config.toml
n_layer = 12
d_shared_expert = 384
normalize_top_k = false
init_std_router = 0.0196
vocab_size = 46230
optimizer = "soap_variant"
Below are experts of layer 2 (counted from 0) of a mixture-of-experts language model. Rows are named router (the router's row for the expert), gate (a neuron's input weights, with its number), up (a neuron's input weights, with its number), down (a neuron's output weights, with its number) and show model dimensions 384-447. Each number is 200 + 20 x the weight over its row's rms, rounded and kept within 0 to 999.
After each expert's rows: "gets" lists some tokens that make up at least twice as much of what it gets as of all text. This comes from a sample of Wikipedia text that the model never trained on. Tokens count by the router's weight.

# expert 104
router,196,196,199,199,195,212,229,211,205,201,218,219,176,186,182,181,193,167,213,183,198,175,208,229,196,184,188,200,212,172,229,195,232,195,181,159,225,210,244,205,190,215,214,166,197,189,199,170,227,195,179,170,171,204,206,214,183,204,173,202,245,197,236,209
gate0,191,218,175,213,212,226,158,167,205,185,184,213,201,190,224,196,211,182,204,147,181,213,226,195,163,202,177,232,166,214,200,200,215,213,171,196,235,167,160,171,201,197,222,190,244,191,229,171,225,218,203,195,196,189,191,161,222,182,208,180,195,209,225,192
up0,183,191,221,187,195,158,166,210,217,186,194,205,204,214,195,205,216,206,240,160,202,180,198,193,198,202,205,182,186,218,201,213,173,203,167,218,226,222,196,176,171,202,175,202,211,207,242,213,198,192,222,198,210,246,204,180,226,170,185,206,193,181,172,197
down0,230,183,220,224,219,209,185,222,193,174,179,197,229,194,211,216,189,185,222,196,180,226,187,189,208,191,213,203,227,203,212,192,225,217,172,185,186,215,175,237,226,178,221,191,201,170,180,216,206,186,244,198,208,171,189,195,182,194,220,178,205,239,190,200
gets: "2", "1", " | ", "u", "\"", "i"

# expert 61
router,184,169,181,184,205,207,199,195,198,191,184,206,171,241,176,156,181,204,195,197,198,188,195,243,227,199,170,154,232,207,243,189,209,166,170,144,198,207,201,213,187,243,208,179,206,208,186,188,193,214,188,193,158,210,198,213,198,235,178,219,257,161,223,232
gate0,186,229,208,215,201,196,174,153,216,192,232,213,189,204,181,196,207,188,189,151,189,226,207,202,161,212,201,247,203,204,213,193,189,247,190,224,187,203,159,180,214,197,230,177,250,188,219,201,226,183,207,221,201,177,170,184,180,207,203,167,210,210,230,201
up0,213,214,206,189,173,197,209,172,184,187,195,204,158,223,180,186,199,184,191,173,214,195,229,203,170,218,215,180,186,218,217,201,183,231,173,225,195,202,208,217,176,220,186,219,218,213,228,205,199,212,203,191,198,212,192,165,190,170,187,200,204,212,223,173
down0,218,217,209,198,221,192,183,205,195,173,183,198,200,184,185,206,237,196,166,175,204,209,242,209,206,227,217,204,207,192,206,168,202,202,163,181,190,202,179,186,260,195,207,224,206,207,209,187,209,191,220,196,216,165,204,186,164,209,223,175,232,202,210,178
gets: "| ", "\n", "-", "|", "- ", " The"

# expert 62
router,198,188,208,198,214,207,245,173,217,207,211,214,192,221,156,171,153,198,200,207,183,211,214,203,218,185,189,177,224,188,232,217,241,197,187,209,196,211,203,213,179,214,227,182,204,191,161,159,198,207,185,176,168,213,206,216,179,190,230,241,252,175,217,205
gate0,212,226,194,229,212,221,155,172,180,200,236,188,186,186,205,200,202,170,202,153,178,241,202,169,210,217,196,220,190,235,239,233,188,214,162,212,232,185,185,182,229,183,238,170,260,179,222,186,235,208,156,170,157,214,190,203,188,196,195,178,206,212,201,200
up0,162,185,215,181,208,191,194,196,200,174,211,205,211,189,165,198,216,194,235,179,214,189,215,209,207,209,191,185,189,213,209,223,176,195,184,221,211,216,208,191,184,206,180,201,206,164,218,217,197,182,218,178,201,276,198,171,209,178,188,194,191,175,226,174
down0,207,200,207,201,205,190,165,186,172,176,183,190,184,215,212,184,208,170,192,202,184,223,203,158,253,224,231,231,223,184,209,183,225,208,182,187,218,234,185,170,203,192,176,221,224,194,204,228,164,212,241,184,207,174,227,193,196,209,250,197,237,190,216,208
gets: " The", "2", "The", "–", ", the", "\n\n"

# expert 39
router,211,171,212,216,238,229,245,236,190,193,196,199,158,203,197,177,161,189,181,233,188,177,162,203,239,221,211,213,202,189,199,208,219,178,165,192,221,207,219,187,189,227,215,161,212,162,170,198,227,220,181,203,194,226,198,167,183,207,208,221,213,185,212,237
gate2,205,155,247,177,177,206,249,168,199,187,236,217,152,198,219,139,206,201,186,202,187,237,193,190,176,209,209,207,221,201,221,209,193,190,231,213,157,189,200,223,218,211,196,178,177,215,229,208,209,191,216,227,184,186,171,196,202,186,211,226,187,196,182,230
up2,173,225,167,172,238,235,159,209,216,197,193,172,238,181,187,202,183,203,205,199,178,184,199,210,209,230,185,215,173,193,184,182,181,188,197,179,241,196,215,222,225,175,222,196,198,178,181,201,182,185,191,213,184,190,233,219,175,227,169,206,194,211,196,243
down2,226,219,186,217,203,254,176,232,213,205,185,184,181,230,221,227,209,201,255,205,195,197,193,221,194,196,196,187,193,209,202,226,201,183,221,168,189,201,202,172,197,217,217,228,230,210,165,161,217,210,175,179,183,243,231,223,189,232,223,217,179,223,214,164
gets: "1", "8", "18", " M", "5", " K"

# expert 103
router,171,161,223,200,219,235,225,226,222,188,227,226,188,210,180,169,171,191,174,170,186,194,199,220,228,183,194,212,207,181,199,197,225,151,165,166,208,213,198,186,203,203,182,165,211,189,173,203,223,225,196,203,169,220,200,190,170,191,181,217,193,170,212,205
gate0,202,212,208,236,217,239,165,176,183,202,194,179,196,162,223,221,187,152,193,178,202,217,180,181,177,200,180,227,199,201,208,217,195,212,177,214,216,171,182,183,229,187,236,174,244,186,234,192,214,220,185,190,184,186,195,199,212,207,205,175,172,235,240,193
up0,176,181,205,184,164,193,191,206,199,193,187,229,189,180,193,195,230,206,209,187,178,198,207,234,188,185,202,203,194,227,198,200,192,188,219,213,245,216,204,184,173,193,195,212,226,214,215,194,203,214,246,199,221,247,207,174,230,168,202,170,207,173,207,172
down0,201,178,203,213,212,194,219,179,208,194,208,193,192,200,224,223,204,236,179,191,167,193,211,171,181,191,219,209,216,198,216,206,218,185,166,239,217,215,210,182,246,216,163,185,204,210,201,201,170,207,220,179,204,165,235,221,196,234,236,177,213,207,162,216
gets: "1", "2", "3", "0", "4", "8"

# expert 98
router,205,219,214,203,220,239,211,181,182,185,213,201,175,220,177,143,207,184,188,189,211,208,200,221,217,202,180,185,210,210,220,191,165,163,196,176,226,192,227,205,151,212,192,155,199,226,203,178,195,176,181,197,157,254,190,230,223,213,202,204,192,184,227,210
gate0,203,220,199,202,202,212,154,181,176,179,204,216,201,175,189,234,213,159,227,151,189,195,189,198,176,201,219,203,191,215,241,212,192,214,206,212,238,201,189,163,219,205,242,196,222,203,222,204,220,196,208,169,199,200,197,219,202,175,213,158,221,188,236,199
up0,188,228,215,200,192,182,187,205,206,196,198,215,180,219,174,229,190,191,211,168,209,173,196,193,196,204,210,159,192,208,213,191,205,201,219,207,201,229,223,175,216,220,208,219,194,195,237,212,194,170,202,184,212,231,209,192,211,172,153,179,196,168,235,174
down0,215,143,221,200,231,162,203,191,207,178,181,201,201,186,205,220,206,181,202,193,205,202,212,190,206,215,233,196,233,194,187,166,208,230,153,191,206,221,185,191,223,174,198,187,195,207,214,212,202,199,233,195,202,208,222,191,186,222,197,186,225,196,206,205
gets: "\n", "\n\n", "} (", "- Born:", "- Country: India", "- Owner:"

# expert 125
router,200,163,201,216,224,214,224,205,192,214,224,223,174,187,174,184,201,210,191,194,180,187,209,213,186,202,178,203,187,207,175,202,239,202,162,181,199,185,197,206,197,187,196,187,221,197,172,168,199,188,201,188,166,187,199,208,202,222,203,180,200,163,205,201
gate0,219,165,211,217,208,191,193,188,207,191,212,204,192,209,204,204,217,164,187,169,189,217,206,213,144,206,189,230,211,210,207,216,196,200,200,230,228,165,174,164,182,198,214,159,245,172,208,203,219,213,189,194,191,208,221,188,222,211,187,190,181,211,234,176
up0,190,199,188,180,238,171,184,204,219,194,181,218,198,227,199,218,221,193,212,189,181,184,210,200,214,208,213,187,208,214,181,203,200,199,217,190,214,214,184,165,186,216,193,200,214,204,213,233,212,205,201,194,193,210,212,172,237,181,174,184,212,177,206,195
down0,215,179,198,180,203,200,187,170,216,184,172,231,192,196,248,213,213,196,222,182,153,225,182,169,203,208,185,226,197,210,206,187,203,213,172,196,169,223,172,209,219,195,200,191,200,192,196,205,183,188,218,188,218,188,211,186,197,225,229,207,208,235,204,165
gets: " to", " | ", "6", "–", " to the", " in "

# expert 72
router,181,176,176,214,188,216,206,174,221,188,216,219,198,229,219,192,179,207,200,183,194,204,202,190,188,214,182,183,189,172,199,210,211,164,176,174,209,220,215,197,181,214,219,208,195,182,183,202,218,246,175,206,211,230,205,193,169,238,184,225,248,175,210,210
gate0,217,216,180,219,197,206,172,176,192,175,219,208,184,198,216,220,201,155,222,162,181,195,193,198,172,197,204,233,209,222,233,227,204,199,202,211,209,169,170,165,194,182,217,209,231,158,222,212,236,216,220,180,208,190,204,193,209,178,200,163,202,240,230,174
up0,171,174,208,175,189,186,190,168,197,184,176,225,211,170,189,208,214,190,201,187,190,194,202,198,174,200,194,182,171,232,214,203,186,192,189,184,222,216,195,182,212,224,204,222,210,184,237,204,206,207,197,202,219,230,208,167,218,176,181,194,195,174,207,214
down0,219,181,190,214,210,192,195,176,223,155,178,194,222,214,226,211,226,188,192,204,174,220,213,169,210,207,255,227,201,200,211,200,193,202,167,207,195,228,167,194,240,163,217,189,218,200,219,187,197,190,232,174,191,189,238,194,195,234,230,176,208,212,177,225
gets: "–", "-", ":", " | ", ",", ", "

# expert 55
router,179,192,221,217,253,235,216,212,193,223,206,215,190,205,184,180,172,203,206,230,184,179,174,210,207,180,178,167,233,177,198,209,245,188,151,192,219,184,233,209,179,203,212,163,201,220,205,187,227,205,194,193,195,224,221,216,189,214,165,177,211,170,214,216
gate0,210,203,198,212,215,215,171,198,201,192,232,201,188,177,184,210,230,159,236,171,186,202,197,229,174,218,179,240,209,208,220,198,222,174,186,197,234,147,176,169,190,214,206,176,241,210,206,205,207,210,201,210,193,200,226,173,212,226,192,166,195,238,223,159
up0,199,188,225,173,170,176,208,202,247,179,167,196,182,207,150,198,225,206,215,184,208,193,223,202,172,184,186,180,175,208,226,218,207,192,176,202,214,202,198,202,188,194,176,203,200,183,228,192,189,216,206,197,194,235,200,177,204,195,167,198,189,165,213,192
down0,204,154,221,205,204,191,205,184,201,144,187,206,187,205,211,210,207,193,193,182,161,231,235,178,227,217,232,215,215,187,191,219,221,233,202,192,196,221,191,202,224,184,214,216,202,190,214,197,207,177,204,194,176,208,215,170,158,224,182,202,214,230,193,195
gets: " ", " to", ", ", " | ", " (", " in "

# expert 113
router,203,175,191,221,212,211,210,202,193,204,212,220,200,214,198,199,201,205,200,208,187,183,208,210,228,214,179,244,195,188,184,205,231,168,186,175,213,209,206,176,175,235,152,169,207,210,188,200,208,239,216,207,195,137,174,182,153,211,180,185,200,185,192,200
gate0,188,232,199,217,202,205,145,198,192,199,212,193,182,189,211,193,207,158,213,151,171,182,181,188,164,223,205,212,184,211,212,232,190,206,202,216,201,171,167,153,176,203,214,171,206,181,215,186,215,207,207,187,186,206,193,161,206,200,174,157,201,182,243,197
up0,174,171,197,172,207,204,172,180,199,213,185,173,192,206,176,206,219,189,231,171,191,174,215,209,190,222,194,201,231,234,200,209,179,185,184,206,216,205,178,182,186,201,198,205,171,178,211,228,229,220,220,214,193,255,191,169,194,180,184,170,175,174,219,191
down0,232,176,217,199,219,185,199,192,195,179,189,216,186,193,231,213,212,196,181,181,164,196,223,186,235,206,207,213,209,201,185,192,236,175,180,222,202,217,185,186,241,208,196,185,201,186,202,197,210,195,227,185,201,204,239,170,181,222,219,199,208,197,207,222
gets: " and", "3", " or", " and the", "–", "8"

# expert 87
router,162,189,155,209,186,230,204,196,195,186,182,226,195,201,154,154,191,182,205,205,184,198,228,213,223,190,171,189,232,193,201,216,236,145,183,158,226,199,232,192,177,195,198,183,222,185,191,204,217,205,200,178,182,154,197,202,168,245,195,197,217,194,228,206
gate0,210,186,170,264,179,200,156,162,155,193,196,211,187,172,191,198,212,180,201,155,208,203,219,198,183,209,197,237,202,212,218,241,214,228,201,214,218,189,180,182,193,193,216,202,251,197,204,198,216,186,220,196,181,199,232,208,193,214,224,170,186,188,240,178
up0,201,184,204,195,168,182,170,185,201,209,193,211,199,186,172,213,201,168,190,151,219,202,198,197,161,224,191,194,178,220,199,161,180,202,201,192,236,210,204,172,175,210,197,214,204,179,218,204,193,180,189,186,210,192,172,208,220,172,183,179,224,176,220,167
down0,237,189,223,212,194,199,168,197,206,172,194,192,171,196,206,220,214,187,188,193,178,197,202,165,197,211,197,202,231,174,219,190,230,188,188,205,216,216,204,178,211,183,194,245,209,188,195,179,203,215,234,213,198,158,206,168,206,208,211,189,228,227,199,176
gets: ",", ", ", ", the", "),", "s,", "a,"

# expert 119
router,198,195,193,199,239,230,224,227,225,205,216,232,196,189,212,185,186,198,210,202,169,161,212,199,189,177,181,200,196,182,179,206,234,172,192,170,237,201,210,207,189,214,208,176,196,172,170,195,226,211,173,193,154,186,219,182,174,193,177,225,191,178,220,233
gate0,209,208,195,226,202,184,172,228,209,209,203,202,202,178,219,215,219,133,246,167,170,201,202,172,181,182,218,220,181,191,201,250,187,215,205,196,240,191,173,178,177,170,213,188,245,218,200,181,200,197,225,215,190,170,233,185,189,203,199,184,168,189,201,170
up0,197,175,192,162,205,162,179,190,198,202,198,181,168,218,176,188,211,184,220,163,193,202,228,195,191,208,183,201,197,221,207,210,194,206,190,202,226,233,195,202,183,221,195,205,233,188,197,205,191,189,206,200,208,210,214,170,189,187,191,175,181,170,231,185
down0,200,200,251,210,195,170,197,199,215,191,216,192,204,208,208,228,231,157,200,181,161,197,199,154,201,209,230,238,216,211,222,202,204,194,186,214,158,209,196,212,213,177,197,206,217,213,220,194,197,209,232,203,237,206,193,163,211,214,213,203,218,213,189,189
gets: " ", " and", " the", ", and", "2", " and the"